Weights of a small mixture-of-experts language model, trained from scratch on English Wikipedia.
Training: a variant of SOAP for the experts, 430M tokens, 6560 steps.
Below are experts of layer 3 (counted from 0) of a mixture-of-experts language model. Rows are named router (the router's row for the expert), down (a neuron's output weights, with its number) and show model dimensions 0-47. Each number is 128 + 32 x the weight over its row's rms, rounded and kept within 0 to 255. Numbers have three digits each.
After each expert's rows: a language model's description of what the expert responds to. This comes from a sample of Wikipedia text that the model never trained on.

# expert 28
router:206111133082134137143132176092109124149157148155141140113112115122150131120127121144084127158111133130092140110091115145184161134160069084188091
down0:134122142149137086101208100093136151084122140138125136120148150136176145142107135094089118112114081117152112067106098163167146124143158140061134
down1:041093146148054098136130131159115123116098127160141120175172127090085152184188127155160070074139110113184066092110113107158104114149111133143135
down2:142138152081171138139152107143091150126136156103058083168131098175153146132160153141108108178122111200141142131161096131177170124148111108102113
down3:131139186083117130164096151136091120133124144121078103161109134110099119094159090201155104124105163150109147116107223165164137038051147160126180
down4:130134114098116145176107123170131145124107115057095124102123136090188162041159088189165096117165141118100111190138100061168052103124145152106139
down5:143140116143126135170116212162126149168166097188152127118069096160063145120102148151138128096136124104130139097150119107119110161156106110076142
down6:165085107122158121163154157124146125145161159102189105167082083100120137074116131134145085149154103130110130127188101085139106122128118131190134
down7:161098151114118112108156159126091102089101158178095152181085127105141129122132119173119187156109191145131112195086148139111052149107121137114110
down8:146149164114122132086158082103083095105104123102099148148146176086090176065139127159139148088126132132079133069140129161155108136104155106079155
down9:077092104089150182115109130167154139114097118072054096129137165166134155088143134120163142201160065117103120161148101127143093124085130145101158
down10:112075141153120109099124077084190109081088114162118089129188170213102196133090120183113136130127151115174118118117156141139117088109127153089114
down11:095110152116113126145154166085105064165169108125144126179102126115156127187158089179153114160130138185096052116145174084136099043154165098112143
down12:171124160159156114120124124086090130097140126061115115127150104104142100061135167115080118087080125156129156141098119129129136107081137145182082
down13:131095165115143140154109129116148121131146161164115118163118172150134174104161151140078134127144129159132146061114171130131174115071132130129126
It responds to: Inner word fragments like over-ru-le or Un-iv, table cell pipes, "born", and tokens in math-heavy passages with LaTeX.

# expert 3
router:075148101139129143090100214115177182130141086107099115082158149134149126093167091103095071095083142201065143117123100088142181143129116151081089
down0:141118185106072111137122101147072149158153125113100148075109150134123117104101091156116075151136116151149150124139152103088089129123054169121134
down1:129103076121082155124127103166156141101152135169104121139141108135149103146152153128110152186180171133155066102109092116061082142144120152134125
down2:118095156075139106146132181163057175138185105105123124132094145144110129033119109134116118117105107137114091131088161087104154111150105096102134
down3:096077128175207093123126066139108128095084096094124085086106105098151126132112134170105058114113153103138113150096161132127096140163164118185099
down4:150109111113123159086121115154165100102083159163118126096054105102166114122144136103098146163122168239107111143131192208092115109149145079153166
down5:147115101101122150129148200215061111152151083108099087159131136137080119098114133102147107131072150135182102104181136100115080114110139144203124
down6:132121090153079087128097166174118176125081106153178144047126148147062071084142110136178144126119103084061087181111133123062167144088155080127163
down7:134112120173128172139153161149132057124090154111188148164139090103154178107119116162131122144129103100051134122141141118089172139156154077136218
down8:196111117175110212109109154157107097134148163134159040092122127208114138155094110125141109155082115114145040105097210102111097127155133117193154
down9:096179139124217163183175081169144096117115190085145092144075134131138150105182151157116171108079131157095122149179126171117122159161158176098103
down10:152150112194068120131118096198068153115139129127169145126126078142167163179150145151119110120127125097159141097123132127123151158152094098119109
down11:146118110178132116154143148153168059119165115147175110129139117163191156144074130156148139117072131104139077207128070130120102100148088132153195
down12:141074102114146077139141146147154126108118159139163117125134126150107144147140091188167124145144115077099102121130160099149085154114119109114161
down13:108140127126154099097143095096117069115111087105122124106127114104117054141101119051155115192083119051100139113146130135108086108182049131139136
It responds to: Middle pieces of foreign personal and place names, especially Slavic and Greek, plus capitalized name starts like Boston, Jack, Label.

# expert 40
router:147150079168068133120171146111123175132139107134097134058086108213160109147154118100121084101171160123098123135138135120094122130141128132132083
down0:136125105155122178156132116128128131099168143113108104169119144132151160055147084143183194080067078118147095138111084071060141131101135114150073
down1:095089143083132097139113110171136104071145115127136133154074118139139135142126114097054151143083102118145101162119129133208120070154074124193097
down2:136169144118141173152124113191115126108116177131180207112063155069082081135071131099075100087124049165203142143162134138123118137144108088140146
down3:170091130111131147108078117093137115174110102096128171095121084170116114134196073145084177119152141111136144080114118084063137145151094099095195
down4:114070125091111118137117115141122084139134157115109123091138095100139100094146147132152080139042129184207143191101060115059092161147162087111125
down5:133140152170119108092112102108146104146180141103117130144120105123106120154119175132159099167109082175104118124131125074118111143097127096079098
down6:096087099159152120107156104067140134097088159127162115143181176095149101132119084131182137157168089112152123075122164065146144125079097140114108
down7:179146152046152041096086089195113173164135141151146131097110144136123126094135168182133058181104123092129073088184121102130172140153142140125143
down8:185132164115098113064146091115097137112109123069100054181089120057113150131126154116152207126053118073157086130130105119099136059163174117109146
down9:182101156191120172146151136141077126162128100121076094152088137119152088157146110185162144134163116124154131130120089108098088061098172166130152
down10:187144148152104135092091090112076144193139130122150117156142141151139163102144157124076131071074122071149110143141124110091097141142112070131182
down11:116101161106159093072152113105199179183114085182163136178160163100126126127102124110123106216144129090127093112159119058119125212154087137119098
down12:103120126092183090132138133112103090117145119112135152185074088108122083116144082122109136123163117162093102133071127102070140080062154123176124
down13:166148124159147082118075118101101125242129115180105175124135148076213087107144125050183065098123141103177122164119107086182076148138194120135128
It responds to: Hyphens and dashes in match scores like 0-0 and 2-1, plus table pipes, commas and coordinate degree or minute symbols.

# expert 43
router:176163137110113124072093125096187152154134134121193066128116145175158130136095132140073121095096157151092120163129073117111086115155134077082104
down0:129199084168152124115132142116179046106119155112180082113140196134089162106136118099142143098106114124124129130143169111145072099143117157134146
down1:071184107171132153090147143085088152105108120146174134081171159108089139150097108153119148155130118184083115152070150118130094113143085108152171
down2:121107147168134145082169112091100062153102159083098160096149161062104138123158146144124153143126111115103137169121103168125171197119111104139140
down3:146178130155099089139167090157090154133157172111126140129150163162119115144137164092143065106086149184139098108111139142167118127180119131139129
down4:097120110099107103086077116125138121122093177177212105145163109132089178133155030146157152142093187146096187088102057092107143155058132124092117
down5:103138120139073151127151145160175103110180103152059094104052136165142156175125096141098128071099203114145137144122155183132058128134099126179149
down6:152191119112132156103099158168115131134145126128123167170126111096104153161138121151111132145165176102145121137152167114129143078084116077166124
down7:126128159124075124156127123176170151089150128119111162125150171092107174122147114115101153103157153179113128111087120150169125144106097162116181
down8:067145116153132080149123084124138105169125137152165077130112140129155112096090138177037108107138127174135127068107074109154088073178129139147125
down9:183122108152112137134132115187087134133141145127171128108109139158130100111138104089104121158077165141097082103139105176126127084137189193152134
down10:187143089135180147155128137145167119161104131085123105124129171087139108175153154132125117121125191183141103186153134124073074171116146138076094
down11:095116111096175107159172102176086073087156182156170130203161149134141141121144154114142076124096133156154054129024116090072110132145098110086149
down12:062129091096148120162138124116136091132165078116103115113177130099147147164118175105122116089088157107119173103060111170112125067103115146074135
down13:111115162074159150194174110113138181120180159160170127121149167126129174052113113186106107154143122147068102169167058172160153096115122149159077
It responds to: Heading-end tokens after US place names like Arvana, Texas, plus coordinate marks like ″N, and words like housing units, species.

# expert 32
router:120120111134148113119147139091169193127150129170117122083083161112148134164106116206136126109151162074129138173139074113125138146167067119089101
down0:152151117091142108141042118172164148119113144113048171112078095144180131145073142091103129143228113141119099090106180083070129158105116103115098
down1:199124111155176138120134147112163115043137126087146161134166068143165173105109126124100151137087054148117123129162118087092112198182125078110145
down2:117081150143101146106108074155088126107113092169121119121124131124178099172116110120120142092186117110139078161159172155124091146130089151147062
down3:067143146136092172132097141088133115112119131110126130120126157121192094165146099081074064113081142093090114121078141171142094124124121140125211
down4:157093135190146126157061049188118148118144188107147110084092143179152095158129122112128138158114159169133155112125143128150179130126117127117143
down5:138216133156109123112069118105121125157144050136093090096130102141146114130046136140181087134104120128157111121151108152121083147068124110166114
down6:167126147160132096117152145163119150114055146172123153125123124120133153065106100163105179178116126101160149144167078075130088117134148160122127
down7:147167134120060109106156182117187122097106165115065116129114163120165122112091146087142158120102177120123146103142061131199153140125133167139105
down8:129173186136128113122126101072124146170098099125090171087150145127137075111139160156108174111130192163160131091084182151191198179139138123111134
down9:178106089083154099117125118185106095109145124076107188120137164096190114117152131105131129156111149157162195125142136133092145082138042104138119
down10:150137099145125168098190186159171082110015085095115147156142148154181114150108119109157178166140126090175086075181183114133092079079161122049202
down11:169159126098137138165212102165190106147130133132104139120138142131146102106137179130137105142186109110146071086103142175084160116114092125118095
down12:149108126137168140149118153122081106136181078170100102158109127134150222121154126070107139162140134149102141157088173120149118160162119129118127
down13:111134109162105162135156056061162135151162128117158165135135095126144134109092111140128146182161130198215086131179164148120114137118139084125144
It responds to: Year and date digits like 1935 or 2024, and biography section headings such as Early life, Early years, Death.

# expert 46
router:140139133172145105089127176099152157113148125154143114108126102156148103089114166133101089111133128127134120181160117079092143144110106115139128
down0:096113118119151117139134133144086061177122171136100134119126087084161076093122178057139100125159147079138110114107171089138113109163090117088190
down1:082139113164089132149167030156105105198124174140132076111174120147168124116092130128102192144169115101135141130125155136123167136130120201069194
down2:122069091144129164128120180134095197145090089173103151131145184109118088160108129157094117132136127156105110203121203133150141148160107120130149
down3:129170125100092152155114118144086133105168167097109057120130159175131152105109087114115096073116137118129180150129147084115124143141165128160135
down4:127131152130150128097068105156078137115109142139096112155134163154142169119134116097139154087158085133163126124147099089132204128134068124169173
down5:132073119098132123152172116124093119113099128117146169148156123128137119146155125116118135101172099173160134136185093102151142130126154180130065
down6:099113180122170172123099123172094083143127151094128104113148142201166109128123116073095135115133085088123108090118080102167136154159197149101106
down7:088126138117094137114045143164138098164160131162121110089148146109093175089138098090093149076136114088122153162129165126124122071165167118053185
down8:146215208188161106094145166100159182054160127119082144112129117127133068172127077162174114136122141078086139063118189138145117156108113065101191
down9:122139096132117130139123133200112079158100099132127145118109109071101128079184152147131114176168131097098100111125109110167104105153100102134127
down10:148140118104122169165092084149162128097126156163076175140118133092136089212088102119163160127163105079103131110196134117130156108097152096099075
down11:081148046179133171135090105163129185144154173095136093123145088107119111144108104120144167113161152093082139173090147109178149200127145108152160
down12:133183095155075136126122192129145123095126207104181097125113098134133171128195084126116145195089115122173130100166125156114157205149162191079153
down13:104141094140137191131128146096090107069142157095139144042158140141159115101086163077122087087189123126106190152161097094069159138148201110109109
It responds to: Capital letters and pieces inside acronyms and all-caps codes in tables, e.g. ODA-S, AZ-E, ESPN, JANOS-CH, the article a.

# expert 38
router:124138176131106090094109218098156127150129115189158139091087136106165087115164120159121107111175129105128134174131070075143111137131120126098133
down0:102149173105088075147133151157115117153112120099102093138227123135122114150155195080178090146145172200123104124093166121182099100134110141117162
down1:072205136113148108093078119137202095173093078120074172094114119156110060158139139148155119134155106133111153113113142143136139102143176148128123
down2:115091060106124138150094113120129102139166138142137122224094131137109109152163099223103108138168113130147107174082164115124158101087155083177165
down3:098125147132147096178181155097158128147176124099185135168129098168102132158084112111163129108061097132144188142149095113128128115154147162163126
down4:171125119068073107129169144142112121123162113106109121093147086159138101155096125096073137117125110115096123122130070127134156145072081101151135
down5:096145113139135144146084096130129151139170110140164150110140111134129109077118107102138151137080126134054157175087142127125120185058059109140123
down6:129124134129129152120088097095166162142115084163181099103175125110084121061149069119109183109151142126119087157154144166131130135106078154135092
down7:107137153170107111135117142109102112095132106117120178123111167115127104134099096147201068078134137125130102183185133138107127174113157121200154
down8:125108104140132136122148128141120149141121109111115122173127132082117119163174113227051132140117178219166141118137106136134147137074153139112163
down9:136133139166181105109098127110220159119116146151141130131083125135127102101096078058165138086160112129056128129213134135134117133124152156117144
down10:101089130064128134133137168059145119148110120174112116107138108141164160185197144136122084118153161078152121118084089116158075085162199153155145
down11:166127089138135069139123085104213140080052120147165153127102132132194156126126141143144078128116114066114120128211110103131076158194123156152176
down12:093156123164120151160124107132117149139157133163105133113186141141126124151153100136131181141163149071131150102098116152215172109105132098129080
down13:103124176090097121167141156099090088153157178143124138130136129033169120090112173163166118135139102114107116218116086111127110094124094193098136
It responds to: Word pieces inside Spanish, Italian, German and other foreign proper names, e.g. Cuau-ht-emoc, Pire-ll-i, Bett-end-orf, Carre-four.

# expert 29
router:168145079154132093099176179100134118145135160152144124130146090171152107136139125117112138070186139177107122077118072101085126084156080145058150
down0:138171125140173125136096160109142127127094155121145131174166131129087189161138123143159122125086173089142145093180182156175135115105163072110142
down1:199100130126117160099102183155159131101074184156100150143121131137111114126151099120115096046147123125121123091159111145111128138085086137140115
down2:106135109131109130130107068107054144122137092147147158105115121062147113134118119206113104145082144136109116145104115093140183115122098113159091
down3:147103132132104084103150110135165116111114105144126087115114119121153095116149162113171146143109181165110146135181156122114140147093096096145106
down4:139131135121107098166164153141090154150130134074148063131135219093154090120163129124107116173072108100131058133118139113131099109155123156207119
down5:063165102141123155167128134132193105149124158168168135111087141117088155114143174089156074160145141090178163134173115096118129070145120136148153
down6:138060092130180071127143118184120145140109110146085137150109158123088133087163161152119138188143133147139187161171138155156108115064071148043187
down7:129053131128192086145119148092111185122133191133147163138129124056072184133096095123127126107114124144136138139106135135134108149126094125086123
down8:131101159095140135111118119119170150125113156088057121104151174108100170078090149162141127137142121155143135135120152136153100136111169165125141
down9:102145137119183184142127088129197128127109091096136105182124149166111146140121125106110154121151119166213133084117109121077152111126168139155164
down10:089195116118108095140105128138121152165134122124144100098176100174117142149170095131120149196093140143098100156135096131120130127163151185103073
down11:109160169097097112136102149105167112088116119104174116150082094131121044145151089142175089133132151159180137133109107160084092153109079095086074
down12:114140108114163085173165142088189169129125111126119160153122110137076190128125140111150123153132135126105100120065163117141168084165178177179076
down13:078104119136179109133094148116184084135191165072097108088159087081196105188136168134078111100196129146109110172134178145101078084149130126102083
It responds to: Middle pieces of proper names right after an initial capital, such as H-ro-thgar, H-iber-nian, Sk-yl-iners, S-erm-on.

# expert 30
router:188168149187142076128160139116143110160234142176133089109093130137127098109122121083162092064101148157119138132165122125127153149132090140133129
down0:108174157114100122150138086200167144113162113099127145092100140140068120128116128205121096166144128223174098107084152163099152092139127108081086
down1:128135119144154127136110100101123167128107052147072180124160151099194173131122129089076158150124125193098153156157114105191117119112176173148140
down2:120164177166162162117156164158148157125098128135174095141049082146188115116183136113148136140100073058119142104130152120110086107171142145113074
down3:139101129094133174094151151132103137130127124145157147155096117119133079126123152119108154110087080135179095131098088183136141118145172143148160
down4:141153139043127154158153131153116133102115197169091115122147122134096104136120147142131142151170093076113116108126133100094131162138111112200119
down5:103166128153070121141110153130170128099176123124140220153117156113147134163099088174145112145136111121135103097111125101105161096175127159143132
down6:148145175105115112133166117123103151138140101107100112116187111055140150105147129043136127145136125140104202099081166120158125176197060153161077
down7:149112156099105120120138091118035125151098119174106153134137169124121087118101118158129104136135136106161143170144172165127103164132117190119143
down8:041173084144139077169104144152100188166172154104118139222166052101119101104160126182143164103124126103096125154122128060107184069101100143128121
down9:113122105108105092163108129118070051131156131125095053185161089140128143176102200073122152109126152188134129140150128174133156120113161130113143
down10:177122100138114155158164114123162130072150135183161160088098087144116140122170167187095082132130128182159087131096144096089121152144130062133137
down11:114179090108131095132138110148103117144143147132099113103129135197188146120100139123158118142117101136127142182214105088139159080141116209114129
down12:067116100170085082163173168098113153162145111114209145161165149130152122153161155045128094117115134086147072138109206167146134157076153146116107
down13:135154172139148095135150081173092140113074132164148061083051118173107136168206127173121136099108060103092149091094125130091085128136122130117146
It responds to: Short word pieces inside names and words after an initial fragment, e.g. Te-z-uka, Je-z-ik, Raj-agan-apathy, with digits inside numbers.

# expert 21
router:137154088128110105099117166117136159110124164154153140138138108140162102114119167110134161117120162113144102175189185118140117128188119149120118
down0:136116134154159122134128097114102174163148125176093138091163106152070146081119135087120155193108171088135150148124173138143110134114103073144089
down1:178158153137160145121125132217165159166124099149154154110096115123099125171159171164109195061131133203119143123184134184117129053178125109097117
down2:112098084106202144096117058138122182128156141126182096116109117094106193079181118167144156117096132151095104081109168107183108098177132163144149
down3:103136115103112136095143087004139156105168076129112135137194191132137150110100102103136162095148123120159130112150115179131178113146125142151069
down4:153141129051108164086084113144120106100175128116115181148166141109136185193144098135127175127211178136153151107124123156122112084164142122115090
down5:107126120143099091145133124156050098154131141129122115055140178105123099167115114175088123110120145118101130172169171072073120110132090152132086
down6:081112175112106088124126106067128113143090112122155143178083136062161087176105087097123180137133122152170097135085091093129160034142127129137142
down7:133076151134132172143106100109093131086104071066132135099130132150136141136141169096108123130105169165171143143127060184105171142200126159108085
down8:098108103132098154143131149059101109113133122094155072114109141068130150168133166081153127130147177104077166155146158153206131133146114130139129
down9:087075129147152121150099122143106098107123171112096151164132155205117149157191094122121110138079102072104107086159103170085098126136151105032164
down10:047112087066177113145222100125123058128102144091108133108112099090097140101125126111126136137131090092137147149084123152120159108145143148163097
down11:100119092075191157136184142089161112180127142106132150172129106110161207108139126155106141196165020164152086179120123154105092138111116145117138
down12:110135138130157159147100152188160139106114151128161111139148090100121160151114113180105172141142152127186125169144114098099095119138100121188134
down13:147122146160140104131104108070130073134133160077221115146161144139116114133149133139153077108135117120089063123152135168145147024086128063141205
It responds to: Words completing fixed phrases after a preposition, such as more than, in order, for a while, at any time, plus the/his/its.

# expert 22
router:135159096140075137122171142120151103101159112180106207084118160180113089142121144111088054060124141125103196160131104166082215106106107133117108
down0:113098122158137058117115181076130119155143110174075116128109082140118144191169109134149128132149121154077099080086144201125181105040089119140096
down1:136141134124156137171108144106065098093136129166092177166157160175152108094194118096045156132119149154150070133134107116125111161073109165119147
down2:179176110138166149143172108027126145090180175145113185104108165148153161161099184109133155116098161094148106136148109117089155150095163144094185
down3:071140176112124174142077172081144120153139143115093160104122129194117091147167073070089062095122123100168146145125134097174164107100113147171142
down4:194080113131120178145130069255117136128133115126149169109131137169103185147168151117083096180131073118123133127127099144112107121174116120131170
down5:117145129162163113092145083182146095128103164113105110130113149190107173136157147170133121124112149099125096120141116151119105137155112164124085
down6:117144131165080159121109072109111126155112081097106060182118121115146147212155119152093134137139168104119146102106131120109136181155114110118160
down7:169134138154144153182113083125144093144132120134146213122120117155187133127125127110162117123131125095180112155135110123121154125162128165111160
down8:148121165116161153123149127131203136109125106111169117092190151064105080120140127157154144113136159104123080173149150108095132130127166110102103
down9:194095155104099112084168145101158105141141142174170140147101145146079154115096127106112108127107146116097110137089151113164143165126079097118095
down10:118125144144089126135161169116117147181029167132082096128156122087134104131150127121065142143137163116168118126146156120159115118089192119069098
down11:145097085174107178168144157146103137172115073124121107117140120101144107115082091115139170125146104099154174101133100154054203126127142083132131
down12:140126156122139125129067171109167100109131113177131099120150092151131115090151140107076118118114180104098152059108162086138077131057090124166137
down13:106135107114113193135126133174155111120197147123076134055141125141137112159091154117146112159174094177116163107105125156142071162105081131160161
It responds to: Hyphen bullets and table pipes at the start of a line, heading equals signs, score hyphens (2-1), and the/The.

# expert 36
router:155152097158125076095161200113187128082112125146167132112073072119155106156181150117150088106162158188097150078172101105111137145118087060134149
down0:094115147132174107139104145113106138188133189149109182113126078152171138125173095108179137153136144151084132136098099098190141152164127119076146
down1:131138163167083152125105065147116141086085091122194115128151106183111128073113153090091136056106119115104108114121149137160073136171156108118136
down2:097156156130156134110146139088051143154230102112121094096135148153115109154118059137192076132169169136151131175182112106141086128100085103137098
down3:083149121184126140125086164058125135102152098091106149101097113157082087112120115167109147101155168093080149116205116086110134076047115106107129
down4:073075103148100078156122134110147111180136120149150136166159117105188094121136129156127161118137141205102153103111169133115181202149151168161160
down5:121138138118125144161122183107176118090177124134118113134127137105158084149132127147156149104089128125075172123088152162110120126191113133173121
down6:169203128094126147136132133101147133164151106129117215166179129142130165128100146073123106064174103109130203137099044118121145145130167117114158
down7:105130122137104117108113092069117100087192124097119121181164135096105105093158168173158154151134096120150128104157168093103131118139147097157123
down8:144145112125098139124094125044068119090135111115046133096181100144193102136127177137093122166075176109078070101151150068176191148105114138175136
down9:130116144189115151037100155189111113068141124159130094101159166140149153125127114167139109134083135083150146105100159149137169172160167125157085
down10:109148114144143115104118164131146051185135120146122093176149108115130108089145154170143150105156097125127125154112120139149134204127115136120100
down11:160120138130163199128149095120122127191114126105164118163143157149117103165125124126129092112106153134155183170097115059118069090115067122127104
down12:163121148106099142114128116137161164140139114149128129103110177127148141130095143161120118128122081097175138132117094131135121178178075152107135
down13:166110134195140101165137145180117074138182109085100102231115120154119146116117116068165116126103122140108063139154172167157150076157162145107104
It responds to: Words and name pieces in sports articles about seasons, matches and teams, such as back-to-back, head-to-head, Club career, and possessives.

# expert 19
router:173133122163111081110149219098156137108134093133160129082131072104145129128156133169133082155168140153102155096133105087142152124098112107079130
down0:115172117189088153118137133145091082086115118122083100134159121127148130190112169123106151083056114135127123088069128108129160230146133086127131
down1:152138118103133138117152161152143093115143136068078080105172191105144255171097094127166145174090126147110150130097093136132105138149139182159139
down2:124189171113153140137090097146160046172155081164149154166104125096132084125099118078091063164151172102162088149158148107175056140180114084118163
down3:158124114116103130178190176086084132120128143141127140106162109116119153174177124134155110190180105081181163139161103113125105129148094114193137
down4:152108121127068222131080166135078101062155048121153093129183105111148144077205174153151111142132076107200166199100093127129106164119147118153078
down5:138127138091128104137122125121123037170153148114226138155124094122165094153126112164094129096097159123136126139130104183136115130147130109107114
down6:164105185148135187139122142141104182071154176123109157080143171085171138105146111183147080177196080094133163119074117139168111181094138156111110
down7:111106147083146133118200071209138110162104127097117141109131099157142161207165138084122155132151112061104129099085138162083119178129127092133125
down8:134153120170187114150074097143124089141131121090117134155144151113112125053101105106154071134152135114175116053125136161182097176064119100187125
down9:072083097072137174146150172161114108099110072135149155125091099125148127123176174125090128132155170075089075135090137118100134130112126161120133
down10:149106096170096130076137108141184105154147082134174097123132093151048166152094124087170159213150098120166117212092142130181097105129120113116088
down11:124133069102146075140163044159154122092137142115110187181171097117129126086157069098145134115134142157146063158065143201082119101115114115094167
down12:153101161093135208142139145160087156133113122164164131112123111117135063178114187093114164116150111139098138145189132067148137170115092130133147
down13:137102106058111111128118114093136122074073128127101134176109134108105135162129097061054151119090126132109113062154169102137161063123112142165133
It responds to: Tokens in sports articles and results tables, such as football, League, Cup, season, tournament, team, starting line-up.

# expert 12
router:203151119154142137124157167098112104183206171131131077113100134131090119110109099144063126146107132136103164161111109164142155191120099059163126
down0:151100107162118114144168142190129141145117101093171106132050109117114150158233110094068142122146127180074108101106141155153138142104159101114114
down1:071104141138132088126129075164160147123131131164128107124102169149067136116107121174151127142182130139171191084152115133135133153147126132097141
down2:169089101181166114172068141117078145061097145126196150085144087149108177147157089103155103150187086184123115134162085175106142154132165127112141
down3:137181153148160139180168121085115136118127082105197127174127166095101125113134135128182133095164128059121122121118123120059118129081104080110120
down4:189107159107160135133098079158100176156144103199154115164065107072147100123137123158115087105141176189158131119116160109085093157094123122166053
down5:120105165126165141136168103113061094138123135118179077148103115110132148125119104131138128134186152124082136137170107118075155116139109111135145
down6:075099162161065150167126134077094086074131104133076074159145092153067139169144159113185105137090151131153152168138147103084074094141122093135105
down7:133141152114172187163098086138200094136106135134164099117098113125115163098197121113124147097064178183155102118119120096131123091144154134150124
down8:124131090128097101156065134069166118089186118091151127129107160127113093203159129057143124095161102110213104135170105100104113136161066145112119
down9:092133146125113118132094132148115047139142085094159143185108107121063141180186074156170108164099128115059104136124129152136115136095147193162123
down10:120167120150145103149163138119061061134174087113129090112124106133140166140175161116085180103111093195100154080148129168157139141156109089156089
down11:119149179099172101120129123174100052073137131087128161161161113112181128073165120079166133132073118161144076143105163108080162090094045095090098
down12:133181122172112072148100124115112100144102150080161151141119132091148095109109101073154118193100123126111141147104157114084098180168146131101051
down13:166130138164133107105083110083142151225146145076144090118123122063121109071107093137152209148143131104146116117105166095137082143191116111149122
It responds to: Word endings inside quoted speech, such as t-arn-ished or sh-y, plus paragraph-final periods, markdown table separator rows and year digits.

# expert 25
router:111170080110148076089150171127173188129121100145070182091096168148136092098100121143139111139076159054127132143134081109140139119134165100129097
down0:105094124172076126177095127135118112160117154091144131046123140200116148117091113124180100030055195157174112105117093105144161138181163168053132
down1:133114124086134101079082118126147140186146042096152189114140134103059178188134134091127090119122111113120113102091099108105181107132099142118130
down2:117136109203081069076169123143159107121070092090128157131144157097090133066145080040147175140188134117110114130153081128047114112089096142152099
down3:109162086124197107140133148084168162156140129137093153155113142101099157128110151083106087116109123111129152098114129067143146106114170077115128
down4:129168116060085182129125120101132163125146117126097108131189072112071124105169123105090113132058099081164126143110074100137109059117149118097157
down5:171144083131175133077150146184116097110119089089109145166123165069131103060093142041113132124133233125169121120099123079152147186087110168106068
down6:099129099115114100142075152091091078151131187093099141121198096105158141161162137115086126120115130177116098085161188075137121082122101147173139
down7:160087138096141114152143123094151114088107111108111122124164157131085125120171112160172080145193098148122093149098106121146121129146198143137066
down8:145153188207152126118083126150112086150140095123181134156048149160108097133138127145115096133138181138172094116130107166115171054113179077129132
down9:102122169150099103129064156027110087147144134130171116101143137130135092135142133134088068161140210158104114048101118093125150079187138127094128
down10:097115112113129156103130160161101099135128084117186116138138108125148180105101096137151124157166111113111109168098149162179118161144122098100111
down11:204132102161120104166145088170117137120095093123141151128136153117099133119116166112127132122157116146170052102114071133172143124124082123076102
down12:167151167125107088131081115162117154133147161134134075077144163148141154130072109099155170093202129148157104150153154145161169141117146171083143
down13:147117090176141079105115119011133149195149111093109070102145078156160153130074111100146185111148175067148119123156120115133147096131123208126142
It responds to: Nouns in biography headings and career text, such as Early life, Selected works, Marriages, born and raised, worked, role.

# expert 16
router:154161139124141101111160175116215159115155109158151113113151119140192109069115121131123093083161151121105212174114087082081166176105104094106086
down0:135117126144108135119116148180119140162117106099159146108117138142114144183124116144196141134140170122094158106156079116164140118110127129139135
down1:123144110125182163142077120158112088183121180106098145136133116135169130120090127126150103130133139084106110142149090126111152141123093152135117
down2:126058168131159160143169145255161103135096108137143109131154100082158090084139145123140114132148141078097087116124091122085086129152138131153151
down3:080124114103102133161120141109114134100104113119146102131194136116099065080116100203141110098088130099154173110115133129112112143154098141131117
down4:116172159207135113121144103138133100121082191173096096128102103164111107143097155096127168103011174104112141104158130181030097156105168116210105
down5:139128112144128122074090146111154186139170103128202072133148154144161157116098106176139122191156134146075080147149140102113136093110126164136068
down6:184145099102154118105099115091158150111120132138107134139150146119128137077160156173115146142087165050164095151107156170118167163137119108161072
down7:123110131125164161167042136148122052127180177093164151159162088149072134132150110115100143169172126176149162065120211187085176120160138141102126
down8:142186095087100143176131107141124133090116087149094172052132096130097110114148106123085098110132111175187077122100129105105096162113129065144102
down9:162079113124078132145097158131107131085120133191096086128089145137122167192103139130150024151131111110091067170156142144109136133147100103155166
down10:159090090075127125122123126123135132100063166136080119149120153150175174117092121104137131099086172118173113192158069120157136138086197165144113
down11:080149103087086159120177057151099069143121103102133142137120111095171148156127184171119087112096161120095102136097101064119165143170116066108109
down12:132099123095106130083088152159113091115054164099141107128147169113121154109148135064098113171215100147120141168132101116155152121134096087138133
down13:150087146166194165120141168145176121118139147167163111086142150142140164118159065157139124111166105097153090162122195137165092103142129177142138
It responds to: Opening brackets and parentheses after a name, usually starting an abbreviation like (CCP) or (NHL), plus square brackets and "(#".